Weights of a small mixture-of-experts language model, trained from scratch on English Wikipedia: a softmax router.
Below are experts of layer 9 (counted from 0) of a mixture-of-experts language model. Rows are named router (the router's row for the expert), gate (a neuron's input weights, with its number), up (a neuron's input weights, with its number), down (a neuron's output weights, with its number) and show model dimensions 0-255. Each number is 128 + 24 x the weight over its row's rms, rounded and kept within 0 to 255. Numbers have three digits each.
Before each expert's rows: a language model's description of what the expert responds to. This comes from a sample of Wikipedia text that the model never trained on.

# expert 11
What it handles: Word-initial pieces starting names or words, especially Sh, Sp, V, Qu, War, Port, as in Shinde, Shushtari, spend, Candace.
router:082121097111154125157166114138166148115102149131117136134134101141099153101140113131143152162160107135095145152092121088164134171116152175118098169142097145148097083150119091121100143128149177092099096109135128133096152109133134047119104130099107095132097096170152124160132108108116122103118147093141128109124102122099132127125142147114164155158133136135159116094155133168170153151113114118107130099134127119128114116119173133125131120147133158144086123110139158100126163127110138148173099151107148103131110082138129090129135158144134099137072159126197121139111106113134125121160116164162138136130140107124117096167151127095194146104138124170117113128148103126098147117126163114111142129125125138077161135116107149144108167151125131139161152142100102153158149131166103
gate1:176079101130124135092140085163147166103136135111165098112166095161116122147147114087160130126107149117112154141147152127151111148123148127180150105134090090111102129139098145123101074156129106159135078102082095098123136115111104141175146144137121125149112083113110150126097138166122132087132145162123140149157138120134140122113124122077156141151119126150124089108142138113120111148123066144147127120107154142127125114173120120139108111127150126109113124110095143091148171122094138118116137129141159102161097128157135144110122140141124178125100101189109134117110122141133128155135104148084155081152174087111122100135115136113141145090144111127150134106132127115119084119152125124182181173157133141144137112089099164148133140120166116125077145065126136105115139130112142
up1:135155136118138114129163179138137105132133114140110132126115104176117138125079163133127125151161123109159112179147156106117126115092108177128110110125150170134117120103101105147151126103123154137135141141150137077104132200160074115131145151158116146125137127131131140121141109074154127100148133131134142125072154140134138141136129120135128102071152102081119111142149140159141114129167122159118139141166120119117108106120109129176130117149095117118090114111140091148135126131100125109155159136109098171061142167106165143101134139133167125092128130107102146151141120108125133084118131097120148113102126185081145109137136143169114100102123165098149136143128123149142174158063157098101096101124117095098138136146164124119148143106116187150128145116137143122144104106075103
down1:060124154159095101117133155137133087104129131136147153156156113159155104136128081116115147124122120110136126147158128188090144113118061148118105140129106138138123113106120162117130148148084145123095161139083145128150121147119142163141112106113180100145185114107161141156075136159112145165143116118156116166162158121134128119115114128106119155101089137156136138069119127120128131146117078118140120109115128157088150127135107172156119105101147132137129094179124139115078178159150140135102144163145148106117140152075103126115133099115128106168098084152107175092114155150116114149117142113146115111114171117147133133151149104127130119145080119125086129138106152115118136162115124128057179088119130144123101137139134117144103108134134118109140150120139139118151152140145150

# expert 18
What it handles: Word-initial pieces after a space, especially Ch/ch, T, W, h, In, where the word continues: Choice, childhood, charity, Triple.
router:118121088108153078125116116132119158134083101149137104111105115117119130118127159140169131150159118105187175118116147114148133126103138168106089097130092133124141121136109101100105121124132115080144091099102129134136112130132163076118125095139104114145145057153119113137133129125125169155122116132097114163096114162129090132115144146120167104122114120123132097099129125099157158136152142128142146132124148137120079120083122166167140122116102118155098104171144157157126135105130148139181095106136143095131117092174084104141127145096134076111104089144120117147180093142135091156112117094070135139109133108104116135110145161123159134098150111103135141138111105124119118150118160161093105075158149107080123126161104134133094146138140164084085128111118150111149117148160126
gate1:082098116057113100124120137120108124130138106102129170118116078141123117148128124161112102153138164098156131137124128102116086160133115127097149121110143149158077157107144152131175088160119155125096194127105114107138096141116124117097125144125130063135102114124108103113146128131148113132124166133145136169135147127143201127102132153109139112144132150136123149151081130120101147150158136144119187156103115144054158123107139121112110154124134078161118120156144127172140146150134151150175137129154165131125144131170129123135149118121121124122152139137162194112162121136151159125094134136157085117150124124126130125106133130131142098146065099136111125085117140118107120107125153113113141098153130151065144123137126119138124166121163159127094143181126143096113094143145121
up1:146148148174162096127130125159134113128153162113160129145147106149128137122124154150135128157098105118156084113155091151153096171101158118173120129145121148097116103136135098119144077135143140140093177139112144122127124140144083137150143154087150121144158137093105158134121157141121079095115104140139150084125140178142147132141120194105129186114132106117121167107086120087147132127129144154144127131176157142105140091096131125111156178143161089150097124145122141143128109151114103136119136142163111121117075100132093085120100083111113078110143132123108177127121075127118159108157127141140114110139094143072140142099151130112132081172126167096149122150141115112142123149117137133154107100125178138112129121150161127106109114129155106164108116133109106122101122138118086
down1:124112100156146151149124112114141128149128170130127136126158154141126142154132132153129130081107095150097139096119144142143099098085144117111131117144102167126150136142097117115123109161128096135115111117176142071147168151078154122124104099107122100088120084131150173146126132155149111121120153125175106126101125128123172116128086128102089104080120067100121116151100137145112081125094115084082132118127102130117179134126101129103104108128115162124111119147151105172072151185088131164120070131097082139143126141127160117124137158125142119117160116126132122135134128151117153149079125117166107131124080157171145122116139117142119117120134066161137140107164085156158110112122092137127127140101140135146150115131126104131166118148123119151163150160147150136135081146160106

# expert 47
What it handles: Single capital letters beginning a word at line starts or after headings, list dashes and parentheses, as in Long title, Named, Founder, RAAF.
router:118138091090106119170143160132158112163135146153121127093164097067103108125132140153168161136121111110149133112193156150138148148164131182186108090135106147134098085138150116123099114130094110137125145178103105091104137116143132093098132116105130113137101121078122120153126162116135096159158115127129133158094156128140135102112135118146132072113138119115178131164142139115108133102098115115088126139177121101108090092155134187171144142130123135131135137175159164158122137115173140158125123137130128110155120102131083109112176119090108116138141119123085109091169104098132103097177154108095134120134081116143119119098148139154111170126142127111133116126150124132136126139114087143115118133097164119175090136130143161127114093150115119120117157149133142147141140126138130
gate1:108106110122131146153166137139145113143140107135114136146166108129115145175162155140127136168121100091182067147142193139123119097145118162155095103156119137094124109172098130112163124123091090160072128157097125111121136160116144118097123122118111135137131088178106107132099165114158094123116109158148141128114125153144116141085097142129111093117147153160111136093121152122131115140150100125144104154140119137164103167146128135145140080069119101111146118138121115161150171135105145067122129146098136115152118124117146139124097166130131145123146052092163108159115076151152147124180118114189164154124135105123120122152074127142139101127154132124155130129144125149156106144099175141105104136126129132103120140111107113130152140134142109128107121156108122150158111136153163
up1:138136134138117146115092130143128145122073172153110127169131117121124148135126143082131135083135099135136154143168133115113078116112143097157140145145167137158130139150171141139118114148115132141136180157095111124095129083117153159127075132088154129136137166093121153118133161108102159099113153101121104138138101130164141156135066125123164211128117090101144089129107109123126110122099116162127139178145083126114156140155131145123121154141111129142102141121165153134150133149136152162139171089119142145114119159070101130099119088139104104129140160139108162146145146100144123117129125097120112122156058087170142172113148103106113108090135115134130089124162127140141120103178128111161151144148144133141101103145119117108131125102100102149162145171106098119118135139097129
down1:104108121149131089132184140098105145132140118134114111154096143093094136134135162108156081158139123139116073083173132137155116112121114167116105164118091149124133108139157159112165103123120133138166095130152068106122145122106146130124103113151148164119141157130113158113111111090140094080095133173127093142132111140128099090131133088120134129130136154162131138160122113105137154063113093167146141134094150136093116132098120150093121136139110083135163119115118112113128144127103137118118098132111105115177056128094180118163150141182148133121125146109139111120142137150137091132103163097170168159139164175152124135117108121133138126146124151130144129107181118122181139105122116099123103136091138139117101105135158103122150148143118177158114105137108126149141085133111130